{
  "activation": "swiglu",
  "moe_layers": [1, 2, 3, 4, 5, 6, 7, 8, 9, 10],
  "normalize_top_k": true,
  "routed_scale": 1.0,
  "init_std_router": 0.0276,
  "vocab_size": 8192,
  "norm": "rmsnorm",
  "optimizer": "soap_variant",
  "lr": 0.00339,
  "steps": 5195
}
Below are experts of layer 7 (counted from 0) of a mixture-of-experts language model. Rows are named router (the router's row for the expert), gate (a neuron's input weights, with its number), up (a neuron's input weights, with its number) and show model dimensions 0-191. Each number is 128 + 24 x the weight over its row's rms, rounded and kept within 0 to 255.
Before each expert's rows: a language model's description of what the expert responds to. This comes from a sample of Wikipedia text that the model never trained on.

# expert 36
What it handles: Standalone numbers in tables. Space-preceded whole numbers opening a figure, mostly in table cells after pipes, plus scores, sizes and prices ("2.2 km", "4-3").
router [149 165 130 161 126 168 152 103  96 153  89 124 100 110 116 147 104 146  98 121  98 155 125  94 115 135 109 148 112 125 107 147 129 124 142  92  98 155 125  94 164 110  94 124 149 137 104 129 114 142 104 124 136  98 129 103 112 137 133 172 149 135 103 147  95  92 145 124 158 156 159 129 121 101  93 158 135 154 102 116 126  96  96 120 136 159 169 149 147  79  98  87 152 118 164 121 132 142 134 145 131 142  79 134 128 148 100 168 139 162 108 114  92  84 105 127 124 108 119  73 122 106  87 145 160  94 145  88 121 105 153 114 110 113 134 157 132  76 116 111 135 174 130 151 119 152 146 157 175  90 109 124 151 133 166 132 139 100 123 164 110  85  84 109 100 149 153 175 130 106 136  97 141 128  79 111 124 100 110 129 105 104 109 128 131 137 119 127 125 149 127 127]
gate1 [123 142 128 106 159  81 126 185 182 120  80 130 117 178 125 169  84 133 136 163 148 141 106 121 139 132 118 155 185 146 151 147 118  98 125 108  97  96 125 131 119 123  94 139 129 126  97 107 101 121 192 129 138  85 132 131 129 148 133 148 133 119 125 142 144 105 110 113 127 131 107 137 131 125 115 125 142 121 122 121 134 116 139 142 151 161 101 126 118  88 118 136 174 118 153 100 105 136 134 136  91 121 160 124 122 122  99  70  83 118  91 110 122 105 160 115 168 158 116 120 167 131 130 141 137 112  78 133  72 146 113 134 126 123  85 128 107 148 115 147 104 123 131 124 119 148 179  97 120 115 103 180 146  89 154 127 132 106 107 119 154 144  66 139 121 139 161 175 147 148 167 121 161 145 166 133 133 142 127 161 152 109 119 113 114 151 133 129 125 121 102  77]
up1 [141 132 111 138  94 139 148 128 104 120 133 132 168 102  95 150 140 163 162 163  93 113 164 144 142 109 103 115 106 147  98 128 143 142 170 154  90 151 123  73 154 123 130 131 153 118 164 156 127 123 132 123  88 153 131 157 130 105 122 109 140 117  97 107 107 149 128 152 166 148 155  97  65 130 129 151 152  99 122 102 150 113 139 106  81 132 153 128 124 117 143 148  93 155 106 135  91 136 160  95 139  91 119  83 111 127 142 111 143 117 130  97 152 142 114 151 126 144 107 162 178 100 163  86 134 153 121 131 159 173 175 141 108  97 122 111 114 119 182 118 122 136 149 115 138 156 174 144 162 114 146 142 144 161 127 144 107 173 143 128 119 135 163 125 144 137 168 120 142 122  98 114  99 162 123 117 137  99 109 132 146 131 123 170 109 119 129 136 172  76 102 166]
gate2 [133 117 111 148 113  89 153 141 130  87 125  84 166 122 135 125 123 124  99 142 106 114 132 137 139 121 164 132 179 154  97 130 152 119  96 148  90 190 178 132 150 146 135 120 140 124 114 134 124 145 118 116 140 150 124 129 143 101 147  96 127 163 110 190 137 108 100  65 140 146 128  97 156 135  98 124 109 150  96 126 109 136 143 146 109 121 152 142  83 117 150  98 122  92 130 151 125 159 124 171 101 143 134 160 163 121  74 156 161 165 121 126 144 120 102  93 119 136 119 114 130  92 121 182 152 109 141 106 122 160 116 144 118  89 155 131 142 131 160 173  97  80 126 141 121 129 149 125 108 135  94 151 141 164 150 138 101 122 152 128 150 114 115 118 161 159 106  97 120  99 105 163 113 135  93 132 122 113 168  95 124 170  77 139 118 120 107 143 136 106 111  93]
up2 [119 131 127 114 114 195 106  80  91 145 123 149 116 126 150 124  93 113 130 121 116 155 109 121 149 146 132 133 108 117 128 169 144 134 118 164 133 124 149 166 126 159 121 120 123 113 168 110  81 118  76 167 148 158 132 126 126 102 129 107 158 111 172 131 134 162 168 131 149 194 155 180 140 139 115 135 173  97 122 128 165 127 112  94  90 103 134 107 153 147 112 116 136 114 132 133 115 127 100 122 134 128 131 135 141 110 154 130 125 108 110  94 129 119 107 130 140 133  88 134 112 110 108 165 156 152 126 134 113 110  97 163 135 156 117  92 117 141 102 115 142 147 112 129 140 162 100 125 105 176 125  67 131 119 158 139 134 166 146 104 134 135 120  97  96 119  97 141 175 130 101 146  59  97 132 132 128  83 161 108  77 157  81 121 141 139 137  96 139 126 142  98]
gate3 [148 103 113 145 160  72 174 109 167 129  87 104 136 121 161 135 136 207  97 122 134 116 170  77  81 100 147 183 158 129 132 101 107 128 135 157 140 137 114 120 141 118 104 115 141 122 126 105 162 123  97 139 127 139 117 130 170 108 122 109 129 130 135 117 138 111 110 162 109 144 131 113 138 131 179  91 109 126 113 123 124 134 119 116 116  99 129 142 141 146 174 140 154 128 126 128 104 148 169 120 119  92 137  83 128 194  96 138 117 109 119 137 107 131 174 117 112 113 136 159 134 127 106 100 131 129 122 155 164 137 143 135  96 137 123 139 132 137 156 123 170 116  96 139 111 110 162  97 123 164 123  88 109 177  96 156 112 115 109 165 135  94 153  51 175 126 161 119 113 122 118 123 117 119 103 131 133 124 114 161 129 132 125 122 120 142 147 174 155 123 135  90]
up3 [155 136 145 178 181 148 135 126  94 156 178 118 177  92 163 169 134 148 144 172 155 135 113 134 145 126 127 178 119 102 109 166 136 148  94 123 125 165 131 152 121 123 159 104 132 128 121 161 163 119 111 129 110 157 105 145 105 149 124 100 119 176 112 143 138 153 101 114 131 148 109 156 134 165 155  94 139 140 185  96 109 126 101 147 122 129 115 134 134 121  95 120 122 130 148 155 129 123 132  94 102 111 155 140 109 111 127 136 114 140 157  99  79 127  92 124 112 121 176 129 160 117  92 158 138 143 103 146  94 106 152 156 153  81 143 146 141 123 119 175 146 102 131 115 113 132  98 105 102  91 138 171 159 103 109 135 160 139 186 124 139 193 141  94 146 129 122 154 156 108 128 164 148 136 133 112 142 114 138 163 121 124 151 130 111 150 168 135 125 115 123 120]
gate4 [125  78  90  84 129  97  87 110 161 116 158 123 140 153 138 105 114 128  83 149 124 115 115 123 151 172 138 140 125 137 100 120 157 129 140 126  97 121 136 128 143 175  79 140 154 121 126 137 149 139 111  50 167 104 102 138  94 103 158 139 129 133 149 167 108 142 147 102 164 104 118 114 166  93 130 103 131  91  90 117 129 108 130  81 125 124 107 152 132 123 159 146 100 121 129 137 112 135 161  90 147  88 107 118 123 133 123 173 139 131 115 127 141 116 135  90  99  98 116 109 157 128 168 132 120  98  93  97 143 163 149 109 122  93 102 113 110 108 128 133 155 141 130 130 110 159 146  66 139 106 155 123 113  91 154 134 164 141 135 122 126 131 123 166  74 105 144 122 183 128 114  97 167 110 141 118 115 131 111 151  83 149 135 117  96 117 108  95 105 123 105 138]
up4 [ 84 119 155 139 120 103 153 136 154 136 109 106 165 129 104 112 111 139 132 151 105 145 135 144 147 110 139 145 142 123  95 137 132 129 121  95 120 113 165 168 125 131 115 177 175  70  94 155 166 146  99 115 101 167 140 114  96 144 106 110 184 152 135  89 133 150 141 130 108  77  69 124 138 101 110 127 169 136 128 130 124 142 120 120 134 137 167 135 142 136 155 151 119 127 154 175 147 147 125 108 127 133 116 122 127 111 136 120 174 109 161 138 137 125 140 120 119 153  90 144 147  91 129 169 115 138 127 148 137 113 128 101 191 143 151 134 142 168 118 141 168 104 116 100 100 141 158 102 134  85 151 133 150  90 117 153 153 130 147 136 129  88 140 134 169 106 159 119 135 134 178 140 123 174 129 190 102 122 104 120 131 157 140 136  97 146 134  80 155 118  86 133]
gate5 [172 149 135  86 131 176 102 151 118 105 169 115 131 176 129 160  72 153 131 131 131 117 125 129 161 103 149 140 132 115 103 111 140 121  87 155 176 129 160 126  98 120 100 106 115 130 112  86 177 136 131 149 147 147 102 130 158 153  77 135 160 176 144 136 153 147 137 123  96 154 161 134 136 142 142 113 131 125 156 120 106 103  93 135 116 180 136 165 160 110  88 158 118 123 162 146 121 128 111 119 118 116  95 149 125 138 151 124 105 154 145 144 126 140 139 128 156 141 162 128 127 133  70 203 138 180 163 114 104 167 160 122 165 118 134 140 140 158  94 121 139  98  96 171 118 100 160 134 123 129 144 155 138 144 137 132 135 157 121 126 142 128 111 102 134 137 138 129 124 153 162 133  90 133 109 155 133 170 134 120  97  76 136 161 143 123 126 148 157 120 112 131]
up5 [185 108 107 135 150 138 101  91  68 142 112 161 124 161 118 139 173 191 135 121 162 107 103 123 145  95 139 164 102 141 159 149 120 141 105 135 122 124 170 184 103 148 162 148 159 112 174 130 119 149 148 102 141  98 132 120 115 133 128 151 142 143 129 108 105 119 123 122 176 139 123 121 112 132 127 117 100  93 121 160  79 138 121 152 101 116 134 123 173 117 126 167 102 117 139 134 114 108 137 122 158 142 120 110  94 145 121 153 140 155 142 164 135 150 102 110 142 122 150 124  89  98 113 143 160 108 104 119 127 119 143  65 127 128  88 120 122  72 124 169 135 140 116 130 128 129 113 127  78 157  71 129 117 155 122 114 137  94  98 109 120 138 139 152 115 140 116 132 105 147 162  81 150 122 119 106 139 141 120 145 161 142 131 113 175 111 169  85 132 116  80 128]
gate6 [134 120  94 189 120 109  99 135 134 105 142 136 124 185 141 150 104 117 129 118 122 109 113  71 143 121  93 145 146 157 141 122 146 210  92 103 101 138 119 148 141 139  86 111 138  69 127 104 106 145 157 147 180 107 127 138 119 129 132 195  95 155 141 135 168  77 120 136 104  91 122 101 100 145 152 118 129 150 108 119 128 131 119 149  89 156 129 119 142 133 128 104 118 145 103 103 138 148 106 166 150 127 143 124 132  94 127 110 136 123 142 152 118 173 128  83 126 101 107 132 147 133 134 143 129 164 142 109 132 159 119 128 144 113  84 151 125 121 147 123 118 135 124 135 108 159 134 125 143  91 154 128 114 139 135 123 162 114 120 119 140 109  94 157 136 134 173 135 135 142 181 113 118 171 134 154 158 159 128 129  80 130  64 152 124 154 159 133 122 132  74 107]
up6 [153 134 166 132 133 130 141  83 127 148 131 120 160 111 128 134 171  98 110 149 128 111 146 138 144 104  89 112 127 117 136 134 137 134 143 156 120 119 174 116 129 114 102 142 123 148 136 111 172 124  88 114 139 138 143 102 104 125 133 132  85 100 113 110 125 124 108 122 103 132 114 122 166 150 117 126 151 108  88 125 161 135 159 126  92 112 148 161 109 170 131 103  96 159 129 129  86 145 105 123 141 148 121 147 121 107 115 174 145 133 116 130 173 125  91 143  97  84 135 138 112 108 171 109 140 100 132 143 140 142 143 160 102 115 137 117 123 122 155 140 142 143 112 149 112 100 122  85 104 184 114 152 135  98 143 158 111  91  92  52 111  95  80  99 165 120 133  90 105 116 168 122 177 142 108  98 114 160 102 112  98 138 115 113  86 149 123 162 162  88 188 141]
gate7 [112 124  87 126 146 158 109 140 137 123 112 147 138 106 147 171 143 100 126 160 100  98 126 134 121 123 116 114 119 132 139 138 122 152 162  98 125 109 105 111 157 114 175 137 129 147 166 114 118 153 130 118 142 149 100 145 119 158 100 153 171 106 164 130 107 146 159 129  62 111 128 123 121 101  95 105  99  80 101 119  95 154 125 120 177 135 104 131 127 168 117 120 106 147 139 143 162 157 131 119 166 109 147 161 169 175 112 119 127  78  83 130 118 153  87 153 126 129 122 119  87 171 117 104 138 130 155 164  94 131 157 159 151 149  96 148 115 125 132 107 122 153 125 106  95 155 139 128  78 131  93 103 154 143 141 143 109 102 139 116 125 112 116 128  95  90 139  83 188 145 108 135 150 128 121 119 135 137 147 180 123 121 136 133 157 185 160 120 166 145 131 155]
up7 [181 147 159 141 100 109 106 166 159 117 157 102 104 147 128 135 165 128  87 142 153  96 117 167 154 104 120 120 167 113  73 129 112 120 127 137 150 126  89 148  96 122 108 158 123 115  93 157 103 125 126 166 109 122  99 102 173 115 119  92  96 119 110 150 163 153 148 128 142 115 112 124 157 112 120 118 167 157 142 142 146 151 114 149 112 156 143 103 161 104 120 106 122  96 114 129 156 155 119 150 149 137 134 163 125 126 124 184 113 144  97 157 156 143 127 126 129 136 175 116 145  80 124 121 114  87 112 111 139 123 133  87 173  76 168 101 104 131 148 114 116  91 120 134 138 164 138 177 129 127 137 111 100 137 126  88 130 100 106 131 126  92 127 128 153 159 101 138 155 118 116 196 123 119 127 128 112 104 133 137 144  93 125 155 129  79 107 153 118 133 142 175]
gate8 [ 97 108 100 142 107 150  99 138 103 111 105 126 131 114 110 146 142 121 105 171 139 131  90 168  61 186 141 123  83 125 138 132 143 151 146 130 120 118 163 122 126 105 109 106 130 121 146 129 137 115 123 124 132 150  69 107 145 147 150 155 125  88 156 129 115 127 132  87 139 128 140 130 170 142 139 107 162 136 136  71 126 128 101  98 114 115 152 140 148 110 156 133 156 148  92  69 161 132 114 102 189 121 145 152 123 116 140 116  78 128 111 140 134 158 151 177 106  91 135  70 136 115 114 115 163 145 111 152 122 122 126 187 137 142 127 116 158 156 173 131  49 159  99 155 140 119 143 102 121 133 116 165 173 149 119 125 119 126 133 150 142 159 125 155  86 140 128 117 149 133 135 118 154 156  87 132 146 104  98 140 137 130 129 117 131 127 130 125 130  98 123 116]
up8 [111 112 133 124 141 144 132 143 129 129 115 137 161 143  80 116 148 100 114 126 128  82 129 183 147 119 165 169 135 133  95  71 113 173 147 116 105 167 140 119  91 129 128 142 128 104 105 108 138 146 106 131 107 161  99 157 179 159 143 125  88  73 109 171 111 161 143 139 146 124 127 115 161 130 145 116 127 134 157  62 126 134 135 117 126 117 178 120 147 109 122 139 157 154 154  95 180 155 117 155 132 150 113  94 131 155 117 106 135 149 108 131 145 174 105 123  76  91 144 122 149 108 116 156 130  98 134  97 141 145 137 125 132 109  89 151 150 116  89 135 103 120  99 149 157 117 138 111 162 127 106 114 139 179 137 119 104  92 106 133 133 158 127 166 117 134  83 108 137 148 137 125  86 154 139 113 136 110 141 153  78 158 144  95 109 140 125  99 163 147 111 127]
gate9 [150  90 104 119 105 135 102 106 140 118 126 171 143 143 125 143  87 105 135 155 121 136 112 110 124 115 111 128 134 163 147 125 107 110 129  85  99 145 142  70 134 131 130 103 132 111  86 167 151 126 158  45 134 170 171 105 137 116 110 118 114 143  93 152 153 119 166 145 109 121 132 124 152 140 124 170 155 169 128  91 157 105  89 101  81 129 130 107 147 122 101 130 114 123 122 111 136 136 121 147 124 115 121 111 131 151 117 123 151 126 144 131 141  90 146 128  69 130 147 141 146  63 150  92  92 188 181  94  91 129 125 132 124 158  67 120 129  86 141  84 111 129 133  95 123 125 138  92 126 157 119 132 144 106 130 135 172  92 157 145 127 149 126 147 150 106 144 106 137 126  95 106 113 145 124 152 114 113 149 136 123 158 126 139 129 157 147 172 120 125 136 150]
up9 [159 150  99 143 118 147 154 147 132 144 160 132 121 149 138 120 120 136 130 133 125 120 124 150 124 142 129 150 102 102 126 106 151 152 124 127 150 158 164  95 143 100  93 120 107 122  86 125 150 105  96 128 168 136 119 125 125 144 130 122 129  95 120 106 167 153 152 190 152 103 141 128 137 135 178 125 175 157 144 109  89 161 108 118 127 108  60  75 184 113 122 138 107 153 147 115 146 133 120 194 104  87 118 144 122 155 108 116 121 148 116 110 111 131 125 135  87 157 108 148 122  83 132 110 120 132 143 101 107 154 151  84 154 139 174 147 154 107 126 145 102  94 132 171 163 141  84 112 141 116 121 109 113 133 109 136 112 116 111 161 202 125 113  93 139 135 122 127 117 138  92  84 141 180 145 160 138 149 116 111 153 142 137  95 109 122  99 127 160 111 130 119]
gate10 [122 145  93 116 139 118 147 116 160 140 111 116 134  98 150 203 105 154 117 107 120  89  99  99 109 156 153  66 124 139 130 127 166  92 152  54 123 134 119 117 115 134  92 125 133 139 133 125 145  99 169  93 174 138 118 142 110 136 143 112 120 127 153  88 129 135 132 122 109 120  97 116 123 104 123  96 122 106 110 127 116 128 135 125 175 112 139  54 119 103 183 137  99 144 152 132 131 126 110 161 157 164 104 143 119 153 170 111 127 132 160 122 104 127 112  96 116 115 110 130 127 129 125 101  76 108  88 143 109 140 128 114 145 136 135 156 112 154  89 105  94 108 127 139 127 101 162 113 157 100 124 120 126 137 150 178 145  96 118 147  86 154 124 160 127 133 136 150  99 107 108 144 142 108 165 155 119 137 142  90 140 124 109 153 128 113 119 142 120 188 181 134]
up10 [112  69 144 129 108 119 100 157 129 129 174 151 116 114 130 145 116 154 154 123  91 113 127 154 116 173 133 147 167 170 126 133  67  93 139 124  74 162 112 127 172 153 119 108 146 106 134 131 147 124 152  99 161 126 140 118  71 143  99 128 111  69 121 168 131 125 152 104 132 126 114 142 112 160 130 149  80 103 136 164 118 108 123 106 117 168 105 161 127 169 114  97 138 118 152 190 125 172 139 128 102 135 120 115 125 135 100 131 116 141  89 142 133 149 128 132  65 147 125 126 101 101 142 137 150 140 134 112 158 103 120  75 145 157 138 119 102 103 141 111 116 122 128 116 140 147 105  75 142 113 136 136 140 125 140 153 123 130 144 100 140 145  84 120 100 127 130 117 152 124 194 139  96  94 130 140 144 113 171 117 143 130 132 159 154  93 126 147 139 108 126 161]
gate11 [148 153 130 134 129 137  75 101 122 153  99 187 135 106  97  96 135 121 109 115 152 127 145 149 171 117 154 140 151 109 164 108 100 162  85 100  92 133 127 113 167 133 107 184 153 192 116 120 151 114 118 138 147 107  90 144 124 124 147 139 110 123 113 137 102 125  78 114 108 123 114 164  82 161 133 119 138 147 147 152 106 158 116 127 161 118 133 118 157 121 108 147 113 138  78 151 169 142 126 128 157 141  98  82  98 129 136 129 108 128 136 118  87  98 144 145 135 129 115 142 124 158 145 160  84 129 115 118 121 111 104 134 144 169 118 140  80 106  80 139 123 120 124 145 149 131 103 114 124 130 160 132 152 153 156 157  76 141 127 113 115 109 116 106 123 138 100 126 154  93 126 107 102 149  96 163  84 133 137 107  84  71 118 149 111 117  82 134 119 106 156 110]
up11 [152 127 128 100 135 161 131 176 116  55 111  97 149 105 153 121 153 144 169 126 111 147 127 135  93 142 158 153 129  86  72 119  97 140 160 143 130 153  81 127 147 108 115 118 121 152 127 133 101 169 133  95  91 105 147 120 107 121 162 144  81  58 145 124 117 172 121  81 139 143 147 127 131 162 127 121 133 131 131 117 131 146 181 125  97 113 122 145  97 111 170  77  92 117 114 126 178 142 165 140 150 114 149 119 109 144 167 126 141  97 141 135 155 103  87 130 151 125 130 113  99 128 125 110 136  75  96 123 136 159 145 136 123 126 126 126 127 156  98 186 120  97 125 117  86 145 142 139 133 160 159 127 136 148  91  97 125 141 155 109 163 107 108 118 128 113  80 129  97  93 137 130 126 124 129 129 104 128 153 147 129 134 134 120  87 102 119 121 139 134 154 126]
gate12 [119 132 166 141 129 160 131 141 132  79 117 135 163 102 117  85 139 128 146 146 146 133 100 103 149 147 170 177 137 141  96 113 116 146 111 127 170 166 161 145 116 132 118 126  84 174 125 127 124 143 155 143 133  95 100 151 126 129 101 167 149 127 127 188 148 132 153 133 139 156 130 147 201 107 120 129  68  99 107 121 169 128 126 111 112 107 130 176 121 158  99 176 113 122 135 118 148 106 104 111  88 161 124 133 126 113  94 114 142 123 154 101 105 132  86 121 130 137 167 122 125 106 104 112 110 152 153 124 133 123 141 114  80 105 105 101 166 119 107 157 172  81 123 127  89 194 113 149 134 129 129 125 140 148 154 162 135 146  97 114 116 168  98 145  99 117 121 126 170 105 157 114 131 142  87 140 150  97 119 136 115 141 133 148 134 131 140 121 165 110 121 119]
up12 [169 135 111 151 110 104 130  61 127 139 131 113 133 155 121 130 117  91 117 110 157 135 166 127 140 121  67 162 120 137 136 127 134 108 162  86 136  93 151 151 130 137 147 157 149 148 112 192 104 116  98 146 128 140 143 126 139 134 160 101 131 142 144 130 102 167 152 118 125 104 152 132 153 150 126 126 138 133 187 136 124 181 134  78  58 132 128 174 128 147 108 152 115 142 104 118 160 156 124 127 153 161 119 115 130  97 143 134 148 138 103 176 144 161 143 126 113 131 137 103 128 137 139 133 127 162 132 138 131  87 137 133 153 155  81 145 182 156 156 142  99 114 139 122 128 112 115 151  85 132 115 132 143 150 123 132 110 102 144  93 131 103 122 110 146 182 160 148 184 100 121 149 121 142 121 113 129 124 114 137  98 128  61 144 115 117 153 165 139 112  97 163]
gate13 [163 143 112 106 124 120 107 142 192 129 118 117  97 121 151 161  78 145 144  86 121 109 100 121 139  84 171 159 128 164 155 125 145 161 134 172 112 142 132 114 159 155 107 162 116  96 160 132 133 122 159 134 132 128 128 121 151 139 128  96 117 112 130 133 102 140 145 156 138 168 115  98  83 149 149  96 119 160 127  82 142  92 179 142 201 124 164 140 179 128 127 134  99 119 164 131 152  98 121 127 126 127 113 101 122 206 173 100 137 171 101 133 125 126 112 134 148 115 149 141 123 133 127 117 128 137 159 127 146 132 131 113 160 102 115 166 144 141 117 134 160 131  99  91 132 114 170 142 123 159 116 115 127 129  83 138 124 128 140 126 149 129 123 133 151 108 123 116 118 131 151 112 161 142 137 134 114 100 141  88 152 124  98 154 169  90 132 132  79 180 137 134]
up13 [178  98 106  96  97 119 133  82 100 132 165 142 112  80 106 102  94  96 127  91 124 137 108 141 134 134 106 123 157 170 114  81 150 133  87 172 140 122 143 151 114 150 103  98 112 131 121 112 133 137 124 134 134 127 125  94 155 141 106 136 146 129 114 126 136 104 180 143 148 158 116 141 109 141  79 101 131 155 145 115 118 144 151 169 151 108 124 138 175 126 167  81 100 146 134 169 100 130 131 151 140 151 123 168 133 155 174 132 101 119 101  86 171 106 170 118 132 142 114 114 148 157 111 122 111  81 114 114 144 140 150 162 108 145 116 164 146 101 138 136 156 120 150 114 105 136 103 119 100  81 167 129 121 123 119 147 109 132 110 132  93  97 147 155 161 121 117 129 131 123  98 152 112 134 165 125 106 121 109 112 181 140  78  77 132 108  88 111 128 130 150 110]
gate14 [123 113 135 117  99 127  86  58 148 110 113 146 128 114 127 117 148 128 154 115 156 131 125 139 146 131 146 157 140 121 145 119 143 159 146 137 139 153 141 152 108 150 160  97 168 141 126 113  67 139 154 162 128 140 129  94  96 128 127 127 152 122 134 106 128 152 126 127 124 104 149 158 107 136 105 156 109 132 128 162 123 148 136 161 130  86 141 144 151 134 104 108 101 111 118 145 140 130 151 149 134 100 134 127 116  97 101 111 156 161 122 139 109 122 143 173  76 130 131  69 128 143 129 131 121 131 124 159 137 133 170 143  62 103 135 176 118 111 177 145 126 127 110 113 142  95  95 117  75 152 125 127  98 108 129 140 142 122 153 128  97 147 124 125  73 125 146 163 142 123 113  96  79  47  87 108 150 142  96 109 125 134  85  91 123 138 119  77  97 164 108 102]
up14 [118 172  63 113 138 132 172 117 133 121  93 123 148 137  60 120 106 117 144  87  97 131 133 150 160 171 142 148 118 154  95 130 114 111 111 142 144 161  67 122 113 148 136 193 154 129 148 168 115 109 144 130 118 131 166 103 124 156 114 161 160 140 169 153 130 135 125 109 153 148 114 123 153 152 163 144 160 136 121 160 152 134 179 143 137 154 149 142 126 130 160 111 119  88 132  97 135 112 100 129 111 118 141  86 101 100 162 116 182 164 155 163 143 153 140 103 119 140 117 117 112  93 186 157 140 131 147 127 104 105 108 146 141 137 121 128  95 108 141  96 158 145  97 141 122 145 134 160 130 129  81 124 166 115 116 151 101 152 109 107 123 133 139  90 127 157 100 145 106 123 106 133 107 133 139 144 154  99 137 122 114 173 124 140 109 117 106 145 158 131 159 134]
gate15 [137 139 128 119 128 151 107  97 152 171 120 148  95 108 130 111 121 116 127  86 139 129  90 160 109 135 171 118 190 125 145 122 166 137 138 106 166 146 107 167 116 130 117 105  97 124 151 132 113 173 141  73 133  98 128 113 122 156 175 163 131 131 143 127 103 151 125 117 103 129 115 125  97 127 101  99 138 143 132 119 137 149 149 116 164 121 122  91  95 162 156 113 151 135 157 102 136 161 124 166 132 101 135 147 120 102 144 138 111 130 135 117 166 144 121 132 113 118 145 125  88 169 151 120 100 161  74  93  86 126 119 132 121  95 106 142 153 120 126  93 135 134  63  81 131 116 180 116 106 164 138 164  46 147 168 133 149 137 138 138 147 128 141 122 126 114 128 124 151 134 114 153 147 113 107 175 137 104 123 169 129 101 176 145 127 130  96 101 145  99 120 137]
up15 [141 136 150 113 132 149 127 154 107 184 140 102 122 131 127 157 149 153 130 133 148  74 123 122 168 140 113 102 115 114 126  99 131 125 139 143 114 122 121 155 141 148 134 137  93  69 122 158 102 141  92 104 139 137  94 175 137 107 112 115 113 144 158 132  96 135 114 158 127 101 131 119 125 165 147 102 122 134 175 146 112 142 115 125 147 140 122  66 142 132 101 160 134 135 127  96 198 151 106 147 154 163  54 111 101  91 160 115 123 159 114 133 105 108 126 125 144 143 132  98 131  98 130 115  81 179 131 155  83 166 108 121 156 151 141  93 117 121 168 116 133 134 147 109 182  93 104 114 104  89 119  93  97 113 115 171 145 132 156 121 116 107 140  97  93 125 121 120 105 147 147 147 125 115  73 137 114 134 139 133 162 125 145  88 134 108 139 109 143 145 114 122]
gate16 [122 127 150 146 160  71 117 120 135 133  94 122 141 158 166 137 136 118 144 123 136  97 130 110 119 175 128 148 140 138  97 176 102 148 143 109 148 122 123  90 144 134 113 121 179 138 108 118 148 148  94 142 133 145 100 125 131 161 118 122 131 154 151 114 140 119 118 105 113 112 135  78 101 102 128 132 131 120 120 140 153 141 139 189 130 137 106 170 116 150  81 103 155 113 159 203 106 124  86  39 142 117 155 113 157 115 132 106 127 195 115 101  93 103 125 123 125 125 131 136 151 119  90 142 123 131 119 146 118 132 140 147 122 131  97 136 119 108 110 139 137 121 118 103 134 123 146 143 135 174 139 149 171  99 109 107 158 113  96 126 106 153 109 134  95  95 157 135 146  75 163 119 145 108 139  99 117 109 126 114 109  64 136 102 122 139 125 103  94  99 109  91]
up16 [103 194 127 106 133 150 133 153 159 136 106 110 101 175 112 132 104 107  93 128 139 129  58 129 146 148 154 115 115 130 141 137 172  89 132 117 164 120 127  74 156 118 128 145 160 147 135 101 134 129 135 157 125 116 132 136 145 131 151 126 117 136 134 172 161 118 111 121 182 112 126  94 117 150 122 103 123 145  99 105 121 142 155 115 176 116 154 160 120 118  71 138 143 119 114 156 114 134  62 176 104 125 146 146  90 143 156 131 134 145 114 179 126 101 160 163 110 120 110 127 157 133 158 136 107 134 103 103  65 160  82 132 163 137  81 128 148 104 110  98 131 129 109 180  94 153 160 167 109 140 105 147  97 152 132 132 109 137 109 114 128 119  89 114 136 145 136 143 132 145 130 126 108 114 122 138 154 155 139 143 104 134 129 124 134 157  94 166 152 134 117 148]
gate17 [106 141 111 133 117 175 147 125 103 165 161 147 158 127 147  90 129 147 146 129 101 129  85 137 120 132  88 124 133 121 115 131 101 101 127 194 116 105 163 123  99 140 153 111 156  84 121  99  97  69 188 131 109 137 116 156 139 154 123 151 129 108 100 128 133  91 139 160 169 130  95 107 154 153 129 114 151 137 119 203 114 155  97 157 132 131 166 133 131 114 142  84 120 123 124 152 159 119 134 101 122 157 132 157 124 105 135 133 164  99 129  96 120  96 144 145 122  90  94 144 139 122 126 124 131 134  75 154 112 115 154 126 134 131 123 149 148 154 134 153 104 148 138 139 143 118 142  82  97 117 139 135 111 111  94 105 146 180 163 129 142 140 103 127 127  96 123 121 165 122 116 183 145 135 145 173 199  99 142 133 127 150 129 141 127 122 161 111 126 162 103 123]
up17 [137 138 148 100 152 162 136 136 100 134 150 115 112 131 113 130 164 127 126 134 103 122  97 115  94 126  86 133 105 131  97 112 148 131  97 106 124 108 178 104 124 116 126 140 116 160 145 153 115 100 161 112 111 103 125 138  95  85 142 119  82 162  96 151 156  71 109 141  88 110 169 111 153 178 131 114 122 151  66 126 123 107 161  91 123 113 121 104 103 153 117 153  97 165 136 166 148 122 109 129 168 133 140 113 141 126 189 154 146 112 123 111 110 161  85 104 140 105  94 128 136 169 123 139 141 145 110 130 108 117 128 159 101 160  96  85 121 146 173 158 105 164 117 109 140 125 143 112 106 130 112  72 118 107 129 109 127  74 123 146  95 135 116  83 137 158 111  90 104 147 125 144 157 160 102 109 135 152 146 101 101 133 117 123 112 102 101 106 139 110 135 111]
gate18 [102 127 141 157 145 122 160 150 145 136 144 126 139 137 154 148 114 135 176 112 154  75 122 183 141  93 130 106  90 164 126  95  56 110 123 112  97 115 177  98 176 131 126 118 144 111 108 133  78 123 154 129 207 136 129 145 110 137 149 175 153  98 163 121 123 138 131 139 116  98 129  77  99 152 100 110 136 135 104 120 129 152 131 121 145 143  90 122  81 117 139 102 159 158 143 131 138 136 111 123 122 123 142 163 120 126 142 135 153 110 103 107 107 149 119 113 120 112 165 148 137 133 169 123 167 101 102  99 107 129 136 139 176 138 134 145 158  99 136 161 117 101 119 115 107 110 129  98 120 179 167 110 130 158 164 131 115 120 147 151 104 139 114 143  98 104 173 139 119  68 113 148 143 121 131 101 156 102 136 110 152 116 108 117 154 122 137 136 107 130 160 104]
up18 [ 95 108 117 115 132  82 136 107  96 127 172 124 101 107 112 113  89 134 143 127  92 121 142 140 136 108  99 119 128 156 145 119 134 140 133 103 122 103 173  98 130 156 137 115 141 124 139 131 143 169 188 175 183 104 107 134 102 108 119 166 150 127 115  99 136 156 137 129 109  94 121 114 141 160 110 155 118 112 108 130 117 153 148 125 109 174  99 127 116 150 187 102 120 116 137 137 147 109 102  75 136 128  90 143  90 105 141 120 147 115 140 113 135 149  88  90 127 127 104 141 142 161 106 187 125 127 103 121  98 141  91 103 129 154  88 106  91 126 102 160 138 119 141 154 123 109 104 154 116 163 117  90 145 118 136 138  75 146 121 110 147 189 152 116 123 151 137  69 104 133 139 141 126 143 126  81 110 142 144 126 125 126 184 113 126  75 159 108 137 132 113 122]